Weights of a small mixture-of-experts language model, trained from scratch on English Wikipedia.
Size: width 384, vocabulary 8192.
Experts: 20 experts in each of 8 layers, 2 picks a token.
Training: a variant of SOAP for the experts, 364M tokens.
Below are experts of layer 5 (counted from 0) of a mixture-of-experts language model. Rows are named gate (a neuron's input weights, with its number), up (a neuron's input weights, with its number) and show model dimensions 0-191. Each number is 128 + 24 x the weight over its row's rms, rounded and kept within 0 to 255. Numbers have three digits each.
Before each expert's rows: "mostly gets" lists some tokens that are sent to it at least half of the time; "gets" lists some tokens that make up at least twice as much of what it gets as of all text. This comes from a sample of Wikipedia text that the model never trained on. Tokens count by the router's weight.

# expert 7
mostly gets: " |", "|", " |\n", " —;", "|---|---|---|---|\n", "|---|---|---|\n"
gets: " |", "|", " |\n", ";", "-", ":"
gate3:114178155155090171118128115083087087134117162094099151134135086115112088135061146118152101102156116125145161131098103112146131104120121129163082113123100152097156115140169129157104123165105138173137129132126122141152156134115133153111167114087134146115116119147121135118115120112157131101057119108131134151085111136138148157129151117109073133157133197155136122127166056163147141114107134110094142168113095101149131101112125134116106137131122098153096115133122151132157103143186112084116149147188128110170149095109162075159099128142114098104104121130142103171154136141130119134
up3:131113164136152065115144089136132081137135117139152142110128123127150140129147146125118142166131157128172121119161140128090143155175149133120163129127139092111158107128136105102096185141151140141124094127168136179103142123132128122138130137146120124118156102152130108150113108129126131123104096107143125101145179111151123091126090147099143085086119108105172084100118150149157103168137152146140130133128152121150172093119104122102179123155088105119118156114139116159133144119105112109082119120102100116130145138131089133108158144116131155065095162128093124101158124158119099194
gate4:102148130117154076152139143143118155151108099123136113145114085169152128121123146125118136177118126108209115118125089103141108108120110121096108134128122127131149086124150160133111105078151085146171145149149120120144089112148108137126123098085097173137126127146173073093104163124089123123119164137106147098140134121085141166090124113131182143118138121099163149102141136138111172132090118119116071150128138079114134172106132139119094110130152098117140116124116167146097091154140148095139147100116137161083069107187148157133152134138148118131119127096120092134137123144149111138
up4:181111115152142147138130132115116090140142124125123152127171170093132173120119120151150113093111115116074114161128152138115149115140144104193125115135117112099092156107109119136172148163095160090127106144131152174093117093111152140141115180159136098132131148148095177159159120118182130111154091129119114140113132111146108101154120144129108094121126126109097102143107120104131110104150109108114191146142104142128098118121119094199164146137109146076144137135107110149153123107114131102091132099125129145120174132098079083103117144144111138096153141123152169139108141120139112129

# expert 0
mostly gets: " f", " K", " V", " c", " J", " h"
gets: " S", " C", " B", " M", " P", " H"
gate3:142142125118082130110125133117121121126115118088127120134149145155174133067127139146112117116128147111130123150134095114128177165125117150141105107120133117123170122113162141121138133112118168111134137115142127162139094134152159113090081127078160123176141095112065114094122151134116099082176132126172155109154118102131142166099109148108141157135123155141162133155092181140170098160151085125100153123147098129126158121124151134085120087126142149084114138162118137122118124121089138108088149128100156136108080125109127146072119125111163154101127130117137128141140174161127095141
up3:137132161106141160186164159152144153116106129106111129143110098146058152143144094191120092108131148132129144114068138111137142126079152164142119132143140088113104120125113133098139115160103148138105079138167171147112134114153117148143140169154130166094118139119110143118132138144127133159115161143108141112112099165127123131122114131122118140131135109119170165159149135156091101156125059112145113118184158131132119116129111131117137074090086137135155146099151118145117143132163100125121131169116138119133109139154108098121165080090140079099131139134143100118173133123094130131
gate4:111115142109124134105113173150156150106119140106118171118091113210139189129163164196139101129180082115120142088096150150147124107161118140130128082123140112192137127109110145120168123132102168151135098157126093118107131110114133124099141115106127163154132107133132136090096130134073099114119156116154108141107107124105152110136095136118091106104111086106108107154125164126121162151159118183106124118089113119122151130126153156167129092165120090158101111114117177111108132140135108103141147136132122123135150130118118109145129129133155084139109089071108130176087160139140111122
up4:136124103113105123180196122126077111157081130113130103113099150087168135108111102100150105118137140148124110169170118128118132114112144114119132138100103113120114153115100092166101124139131074114075149120141130120132112148168144086160107147131131125141141124125108126145152105127090138136190102173092128058127088110092141135141107135138111126132150151122109137082088115123115068098117125116186175143185110159152152121152086077123127120138176118153138110093146105106123123102119125106120121113124152139151137135167137180146120150125114139156126086152150164089138133137140116150

# expert 8
mostly gets: " (", " \"", "\n", "D", ")\n", "==="
gets: " (", "\n", " \"", " |\n", ")\n", "S"
gate1:098133161172141144117110136132140118123100143122159121117113127129113116113079168128131142132154105130122153133111133148128129153170109107139100144140141104148152137155168138134160119170117166132133140127168115158129134128144100129130112113115087120087148085080110077162130145104137127113115124102116122172112115140071138111138110120127165089119119108120139140090110220129131110141155156139131081135127162130157083162147120158138155137131097115185098144126169148122088102118167152086161069143129151166151146136091154127123132124080089121114134114155090104137125144123167174106
up1:181152116072119144145142124133115114122156149123147143101144108105101139137122104146145108144079167128112085153140106083128143144105135141145153103104128165098115120109157123118105157149132111127142084143113151135104131165106148103145153179145163105165155159089112149141132100129108135114144085143133174124117129150123164124107154135086109148158117145160125154143112092127115130137105090139129121097137101090162105145133157089138137123119116174098147123161087125111127095128101099156160115103110110125136126097106092131094138108175154118148119116161154149094143086097107150107
gate2:097117126088129169116108140143091127166094113107097111109136093120089125108097132123175135128133132142154146113133093127187102146125160117113138141142096126124120133123101163131081166135125119158113092152100143106147135124154103070117106176167163152156109110123100090090094102105123084167098135139132154164066126155171086071139171152180123103161117143148136134153136144101119146108111132131110170089135123136133139173134118104122121118103108136095157135091121174124146107151126113120136098098126176122198130098156127107135144141099173117097163125133101138113136102137120105121
up2:115121109100145175134099142069106124143103132100129134119087146105097141107132097102136123121135110165078085120121144100078092133150131111145117171126078136134122132115109099132108135102136163135071153165152134138113125105124079131115146123131099113112135104166126110131133123166131118118126078128147146111106128154155118136164125054138123146113179164078151148124158095094117120126136147163172139152128193144144131139143123117119180149126116123130099149148163094108107129090125108108155133136049104145124104135091153124125150133130133093136128152165156126154121112153191139127

# expert 5
mostly gets: "See", " Coordinates", " Genus", " Preceded", "Personal", " Total"
gets: "-", ":", "\n", "|", "=", "born"
gate3:109159105116145129092120130142151155125108163155124128142171129150153138149160116136125088088148165098106144121137153143133092114081099147133160133112131101090087135137141119119159093149085142085149090123158118139145134138082100119096117118096133111131157145165094143141114153114112122129110140150161084127132140112146167129086125143122169166161116156132127172178163155115131118121151143148121106117180136112118089150120118177154137132144139148113132170120125115141110144140121089139131123147106139125103153153151100161140138110112142112133124117159171141167119126095129178138
up3:103156096103075124139135137103098090106135099115131095110110118105135136131127153145140115126105105179108146119107111078158165120130179130163109123113140109120128129126121095086100181090097123149150160141168106144144090137109152102179143155150141132119097096103132157155138100136109126143159124118073134144123157137127129090173116163138123116122153140151104088101102140124140143158118096139152104122121111136067135133119139136152138111068136118119118147079130100155120137077143100138124151099128133124130119132089152147135178141115106125145132159143097157144138127114117126111
gate4:140150163163159095113119098135102116145111130140138168122156138101134159159095131140120130161127105156131109116177117130103132134162122150158146103101153132098144145151135102114120130132120128155098085162107105133149134107149161117083108111098130136151085161160142119126145122139161141100138078119130126150085173080136121121141115066152123121118139122083131141158163128082150193145149106185098124166132179109115101128167146164155110134089143144103129169142138092137125132116131101132151171134132138148100080169133134116132122149116123132097112122131108107128134145156152154132
up4:159115106151131150123112121106154149153166150099121112129123105133119121108135126093152134039152147109136145142113118092128144171159143114123121107140119127135138163083140134158147124118168091069153125089137115107065116107097107159131160127127141146142110153093122105138099113103087140125092115152140145150155079127074132119122159184113139149130167149151138178153119133153116124144122142117152131125130109154117134135083111136118125101148133106112132104115133163159128150135119131139096118144106137065109153075171126130089144117110120124119101112113171150132135110096088103127

# expert 18
mostly gets: " for", " is", " from", " was", " on", " the"
gets: " the", " of", " in", " a", " to", " for"
gate1:145169121107144148100146094119111144132121136153121123127091162106141094123135140133140157142093127115108148119135134120128123122142099162161110121109115109190114105101122105115122137145086103112168112110082159123138113136137116146117144112175157094098153098124103138127136139086145134147111140102082154116122171165148121134117103092168139147095113127089108154156148161120058147142169136132106112198158115133094138101104134148136111108127142157082136135156114157146141134139073108155095126156105131146149122103182121136103143145129121120130137126128141112153159111169119102140
up1:145110141128103147121151122125121120140125165160119098134135089155169105137113108119140151117159165131175109129158169104128102148107135118105153110116165115107138135146196150131113101128137177130108141112160113124135144111144122135122136146091113106111142170105109083157110134121104122142130137123094093121132119121108150159127111125120137120141119127143128158121115100140139158140163127140139148074142126153101129154158088109144121103176127161169105174152154108151088137103128155089156150101123134109181112167098175146145125148167126159119120099127147107070108140127119147150
gate2:108175122105148176123146142144137171109174139139125154151140154178094133104118100136118073148105149137192108122114131145108168139144131152109133083152128105098116087111143146141094135160132133122150089164116140122092130165114123123110150137112139107096146125170139130121108106121109155097120132098116126148134136103154142114120092103129160174104144117140132149139075089128162124120115103117131126145102131143127119153109083100129153110097162165105157082125102182152106157126085132101122151099118114110131103133136144145162156143162165106165135141142126158111129095154103109141
up2:109167131146153139139110115152149125112129136120131107149130116129108145132092133130104150130104145112095086104113169105121144135136143151155138117124124134126143085122068161184087090113142119123138116118143154095160132123091077075081126134119123143121097113126147111116094159145133109152109154144151155148128135120110159123154124159139126165155130142134115117173113143151129084119087112104132183109136111159114102138119116133159188137136141122073137120121098128086113142076111141144134134151141096121146116131111092131136158166166132084148140111116112130111121086175122168097

# expert 13
mostly gets: " ", "201", "–", "202", "199", "198"
gets: " ", "–", "201", "200", "202", "199"
gate3:124136100099129149099095163130160169114146087129109145105140148108125109134122158115136130141135162153111135144153140129088118138134141100130126117123144170142157125131176134110173145101159133148130107163155158109161162122135175127160125108121136133111166107086138072140082105147162157148126151082097118116150178127109120068189113140112098140167104135144112174151115128054163136131093165115165158129133115153113120133091118108157138140132125127063130109109126132120129164148111113150122202143114132111109144174147085143094122168118148141130139147122095124112126106133135145101
up3:116106148081101130163091139137165149133100079112121144114137148131100126116121155111108154137135150150159134133106134136064168160131155118118125143111130196131075134125110118148169165133102098097119113103123159168145129104119131132153120124136155158099173125079075170133125078142143121139114119142117126104133147120127121105153107116181135136121120129061116134115086101086184128125125143162146157166126146124143099151069107129135143142161173121098139118093136129102101116174104124196127156107132109104115129137126084103124141110154171136074162158128150114141114116119106160119
gate4:114099131141112107141096138130118150087119123119125125130145132095146149127117124151145145077105138124129152130083146138162119154132127103134153163150121127164088125095127117118139169106104146153157157123086130124124136156114114149150110110118114145127138108124090141150151119145125142121096103133151110188118116098131108189108145117163116112126129119117099160110156132116148105135092117122143155136127138170133125141153140137144123157132130082110044132132161118127086086163104129133085113159130105147139136140125129145088121141100120116091129086109126133159108131070097159123
up4:125113113126125130128120130144087154149152133058075136102166128088149137105128155169127102105113125137109142167122170090131141145130120157124121147159108133111150150142163144090120179127116136154138163119144092104110078119144129129144152119130096114135107114124168154142125142108157114144123102098120115118076137147133106173110137109146115127141153131118099120119135136123117103135115162081136172136149131138127105153143154100137100153151172110084113132126087095133129131139120156139129120143153116189132086142164109147103092108158127090127107112145131143141122119100115152090

# expert 14
mostly gets: "ne", " Paul", " Robert", " Daniel", "iel", " Dan"
gets: "on", "o", "in", "en", "le", "an"
gate1:107176139118108100122120144178129100143137161147159137115122110086105122171122106145147131143135154121128143093135123149113114079101152120168132156125124114115142131129110120092139161164096168122107125136091162124122127145085148098169162081106171135141083145131103160132166176139091133173121094117124145129156129180146156139176170110112090073104135101105125139144120105125136126113122134141163102133149163100105112122122093117115133134116100115143128164113143084117139178134109098123150086109144145107149118128167099074118148135122143118109131103133153108087091129123116106121
up1:118132126118122124136128121115157112157116113119138098103172111099143089151089131143122136120151144150162151131092148111094125128157134121134105082172090132193129161133099128109113117113129138138120134138160131111138112177157194104143114122091111123099099112128125122102122170131129114077064136124118135131148126119130124094096135136138141167113146129134131100084149121086119132143133137121152134167108129137074152117113159154108147139141151082083149111150110155138116142120166104127108128146106131106092163110078130100100109120121179120133112119154115108097178143137163121110
gate2:105129126095126178114097105139139121116122175125178148107153146135101127125154129122139090097142109130117110193139113169103149155094126101131130158087141086135143124119162128084116113150161069161124147124142118166172122135102128115110155114135149122082121110149135116114124103154174120104119097138080105091129207132086087117135134135132131132089124111115149164106071087144116111135141133120102094150160128111139098109120118089143095099149140110124149136140127119136149134135138078091121121177101151116160140102100163185146119121109134122116133146115159137152144134156110089114
up2:129093102130180132137144162095126135085136117133136119127131148112077124164111125128107105137132107116120128084136131119111105145109154174127154143115148122164098115113101158171125142126099112121131113118159108120097117131150121144102104174133134117138113037132118136120140170119144096165145145124109139187149137157154115127108114167132121122121079122086145149141131153180121182111124145106083107150147134172128126103135133170084135156125139183115142101151068110140117122129092140140132120118123161125145126111137106110096115093135121146094115152095128120114137151133149144166

# expert 10
mostly gets: "9", "3", "5", "4", "2", "6"
gets: "1", "0", "2", "3", "4", "5"
gate3:154096142115114124132161130099135139151160093084129118093109123155120093097159084095127135138123107102146168108104147115143072132126141102115110131092154136156161129155131120091123099080096164125113139194165098102136117162136138072121133132104167153112119113134118187107131137122132099159166101146109104147109176151100132125072165146108124124144119114138105132094157112095115140152102116124104127106178113128100142148118128143124135198137129098126111134116090159168144109122097142131113130092139120133184144085166128108156102128172136107130133127061160168102103145127126101112
up3:105105092131156086124134164128152142122140111170103092099138122157125146138144159144114128104132159178090099115190129130144140148172115128110135091119095139123167133085102128113130147146142107101124097108132128068122160068096111118141168149159196116099136121130108160121064110114151154105121142116128113151145117098131130116161120113111141109147156149087110153136119120103128124115121163136131172132081118123105118137117120146131136125144133152126136141118115078162133117153113156159103089144127136139163169122186087150123099130130119130140124101105103140130123116112139160134
gate4:129102134109081139159133129102141151103160129152127145149116126155168132138094083177103087118092114139149098114112137137124109136127117143182151096075110156111122107078129119139095118151109130106147156109118120132100141162121146136155104104142142154128177109141121133132125149191115117086184079109114084133137098105114145138175132066110096123178113162108179130144118118114093129105129124127196179134129162104127120112148139106118095092134156097125130157161082116119132124109126113150107150134139148173182164099150147144165132120119128093156126156121146143150115182144160119115
up4:133137121115128144090115136151156128122155140132134147145103113111093140136142135147143151171161100101155145105159135166137129129109108102141113121124144107133108165117120099117139172164120114119119101091119103104170132133144132132099110172138111155146149099131149126129144130108156138130100130196119142086139134110140108118082141149126146130160107127120168115120140121089172138127128144161093102157118118140142139143108156099108147119147124161100144114112171150135161151123114119104119110093158086073086108117151131121127113107129150147115154106122074110076116092098094130140

# expert 6
mostly gets: "ical", "ious", "ial", "ular", "ted", "ological"
gets: "ing", "ic", "ed", "al", "ical", "ial"
gate1:145122149171125138088128138135161135140109124138126098132132140156124104144114114133099159132158092159148132139149126157102126110112142141088136152114124101101153136104101129133129156109153142117102108107130169138126147117147138119125138138126127133142115107152120124140143104152159075129154146121106099127118141065134141092100152112154113128071173082112110133119166135119158131135134099121121126094161098106156109122121101120117143146105170144060104153115070142158132116142096139111167043155127159149100142167109158101145105198152118133105107150173104122179090098123152157119
up1:113066091111148131124110092106147173100145111117100136125157137109084106099129133179073168114132106150132104125125118169105186125105158128155157177126139148101116155131119146123147146187145124093118142100097153142091142132153126131133163140142089121178148170128123106132117128123143121108115122129140159131144083129157157152131161110084146143094079125111153119110120170110117117177113148115129164144147130131152104117134134166179118110099150091131120141148120132114121149137117129085164175124149097107111144115112156130150105100102142112114118141157113107148122173116101129120
gate2:092168136156102141117090109107140141122158115111097140125114120135131136142095125126117125132156099106147112081138139114110119113140145156093129124133094079102134096120130132141117151101147164162135093125145154135135133138146103159114126097128096179074126110142083131143146150132129111120137158112095155127139107161096114143142106106165190175145134101117107131124130141150125072106146115162158143140130086121153130121135086109109158142156173123153052119136115171142160117146159155127165158140098167110147166168083118138126140103131110135118171115132144139120131085110125098133
up2:147150137147114121132137144104108126110169141157140163150134145166136115152150084176117081136075130135125166179131103166143118112154148109082081163098134168129110155103102154101096157130118128133106169095127160095065116115118129113149109093113145150136099144111142111133135125127128084170136096102113124115144144122164110110165137132096136098104129166138103104110121149116140160129164141132144110124142114130170089151130094122120145133089141109112164068141096141132113135093122133127094140135159168125112101109125134142104145175117121101173133117124103142097136133111133131149

# expert 2
mostly gets: " it", " which", " had", " has", " have", " who"
gets: " that", " he", "ed", " was", " it", " which"
gate3:132131105137096151116131145149095120151150146148125191157130120133170145095140108194144133135099124146190135127094154138125128179142153146128148102126131076151121153097109125171150139151168129078136114115124119067131122090117135139113130119105118099122149111130120105143110133092176105097113143138070134134079126112162129115078145126119144112106114136101147155132102118170135124161117113111141135187145128144119120113118159129163136151100099114149134093139129121167154115134121108143104089127119156167143142133099115159132115102163107155107114098122159144116128140141126124099
up3:104146160160120096145118084138147162181119102124134120108099162125128080137104113085126127111180115120105111125142133141151122070135137118158143177155156169083087091132150170135093149148077149151135083154132145146113109134147125081154115149191125148116126155131146148117118131139137155130154138155158104135154126094136138114156095128141143125104149185127130101132107160144109140139137094126111119099156139161086160106134171110104121102138123130117145111161118100111117121092115150151115180129096143100134163127165103112106137158139109120160094149137131155106125123147139111156
gate4:138121164129140160158070143125109148144133123144149099098126120128141168113122159137138138118137098127128110090123123104181177140090106150125133117146113142163194083159135139106111081093169112106164131153170141096099114143130112112127125154124157071139141114120142106107153122135120113163127123144096116125110136139160122124129120138125126138112167144119114102125102115154142057078143130128120170163174105117154145110134148095109130113099095158117134121136160128112137119110159125108159113148132123155148136108107124145115127132105120081163148087117161127056106173123122170135
up4:089166096137111125091173108136148102112132136107099161143127117122124127141151113158132112132076165125123163155154109147110080130165177113092140149132155093131066172104123114147148169157089149138100136098086102152130161108124124132117104115126102149102066156123143137169118097136135140113152120122147097135145138101100099132135142102119146100125107110107169123134130131122117181179129141147122093100081172129125145143123096163132133113146149108140130124110103111143129127121127150133087159149114124095129148136155133088137105123115144131100114173137112135192154108120139097143

# expert 12
mostly gets: " de", " Al", " r", " l", "l", " re"
gets: "l", " L", " R", " de", " E", "r"
gate1:156110134172091152123106143143118106114115091113119125171132137150113110186122073135200077122104136137153108103105100142131132128141141087184144116098104156131115109123138117128140151163127104160118091102145110106154118145178151122119106105088113123157108084156114109146134164124140080118079097109128164097128130131132153127128120115111122115162093134180169144118165130136132121143103110121111099164117148123105096112113112160132185103132135124144141138155125157148130168130164143144125114132126232123167086149109149091157147128125138145141165142137096092159129123108128137142
up1:085139126130121082122162186156152144157128139133140151128140105168110123085161121152121084174160083128107106120099152131109133156091125123118116101107116123121142114166161143123108143091090148144117166142133120131118114090121122146137153104117150138124116145103129131086085133177124077135160128121093149130122085125135119134146138152152132169127100123159106127090113139120148102175113126135127120151123114161122115129175131121102102104116159152143162124124127134098136118174136129114099104170142117163123132162128133141059133169157122164112114140099111108138111123170138147169
gate2:136141088164111144119119133102118099160095140145146143122105147164147149155134128159128101164136128132137163119095108128103138117105144137105130118139166120101120144141174090165125114123154124138152126134093134075159159127142114076131116101121085147148149141126157132149137153152142111106149082143134119110125193134089110154140176088152113103112149135131110157136144091155081121120131123123109152184137147122150107115115145132181104118128142128178141090109133155129111117169062152136137125121150144160100101148154150140117134131111122156060151124126146122117074109151124146089
up2:107139112162116158110129112131094118112090124184098130110099141151131153167146143110137110165150097128112122104131120156156160118117106104102175115096136122132120165150149117150128070124119114155148087129106124126114149119148112065094151131142167136182141144132174107156144156125173111070149097158114121136139138101147171140117174107099117123087136125122114124160141118124097113111136169140111132112128095129182081149122111106142128142145142077150131097135112121127168154147099149105128133149130147160111120110135125080095140128110141113064130126092132140126107122127172121130

# expert 9
mostly gets: ".\n\n", "\"", ".", "===\n", ")", ")."
gets: ".", ".\n\n", ")", "\"", "==", "\n\n"
gate1:080103120075124174146104123153085122116093120100134119132114118091118112101091153115124082111112148115112072108085133097126161115111129053118146121124159097114142114111160107128113104170125128148111108129125130113143130137111169084120140107111119116140159141078134143117150119114143125098154156086108155111128119167124133114126160111126135134108106122146114148153095146143101097138130133143155140147165129132163150092129120109146126147164118135129131145138169129136103140145112089139152118110156108113128125123106143170143119096132112132133129152061159168131119129104115159126
up1:147170129137145126124148143130168141166142141173122154108125124120127138205166100129112196127133124118145116136135153172132093116138153162134120159143147165176094114127097116090109124124153160135161165096130123099158122109143138180142113137114144130106130131185139119127132146160141155148121112150144116113145160101112086127143115127102131096141178170164157092109148106130142129096126109125119115120106168157115091168118129161123107159109133154125135112116123109147151133109172152120085120142131110137146112151108114096126140168161084116176121121174099100120150154174139127124
gate2:138152151140125127109119143142111146121131131146161136128144136126142117108116138123162150127149092163123120098118106146115167138148157116163132146139111107125126130076112160157112159109106173097125141143120165144136146141100120144084079093137127134094113120127114156126125137123147106147110129155151109119178139109153123140102106110114105085124102139078121108149172147125163135106136079102162160108210163131150142137147162124136120154144129065077113165106145101096123153124123099136098138131132178201114070180147149103174090151136099168127112110133051120174100112092117108156
up2:063150111107089153131123153137077089131144137159088114162119135149104128162111140095088174094145147133137154174121136132096091143083108154135100116104127133125129114166141130133107131125145098139113182131156136086093118158154111161077172122128130130110111108143147148135137117100144159091155116128139137149086104132131154142156134130139114146096138107177131107135125122146099123157126180166116111137106126120123083157091104127141101123137120135142163119139091127109105162131170142124138138128163086116121175131093135152119147127100126116119121129125220192088163145125136133159

# expert 4
mostly gets: " and", ",", "),", " or", " but", " &"
gets: ",", " and", ";", "),", " or", " but"
gate1:110104119152106130127109142105107142106086155118161154151135138113118139114129146129119162077132120117095090152088111153154163132131138074125104118119146152102109154104166108142139114132101137133096132089098119175111158115123105184154099149111125141178133075097123115156147109146145097104127123100155114147137116150111119172156128151112118131093155161141131147143139138147116086154089141149151087097111108140134137072161162154151151111163134148121116111167098158102105146133106108129148132083149154108119109155125146100115125120109086131118133182136101140127124158134139165137
up1:114143112168111113153164155119087119111116144114167131105123111121112151105145126142143116135121101167103138127108098115140152133161092082098117132105137144114134168126153092105149122108109143127095139120120111150136142112140130172109139170112108111170123094126151083143150110163131103119097119106166106156114128114141130093165112160134147162133112163087090153125114116132090140126094129120138114116121159156098104111127162139131155066141093174129111101143114147121120172163129119171175102095136114103147120154110158091117137133131095121127146128140140124140056096125119183165
gate2:143091125144173124135104109178098142101136130157153138116119136133129136094138167144126135112116137143124093128129081163108162172123098157147169118093086122141151156127107107114123154138114123135163146096139146109126120131126086148145141156147145106140141116120117121135101120116135159106121146115107166150074087098189100118153159095139121111127099116094159176139126126135090102145123141137078157123128134116173123147084110154090137127068126182148169181155109099125145101115101140149108166113082174113133126131144127116173134138118143090093116131081130131100149083112110085102
up2:119152129125140150120104119101136109144125148113147123135177107136148122171142108139170155115128123135132106087126150104122121129137130124142098154151105128162104119128130158172143073097133127117097119143150105155159135097138145126144119112120108092120073147165115122114124197103124093154114116169120104125163111130128142173101123185148115167142174092164147135135118121154149102130130112117144126092110102143068137112174181133124147126134125073150128114117123138101139144136117120130122117146154113141139135145121143110123158127125118149182108134140117108124100151147186151146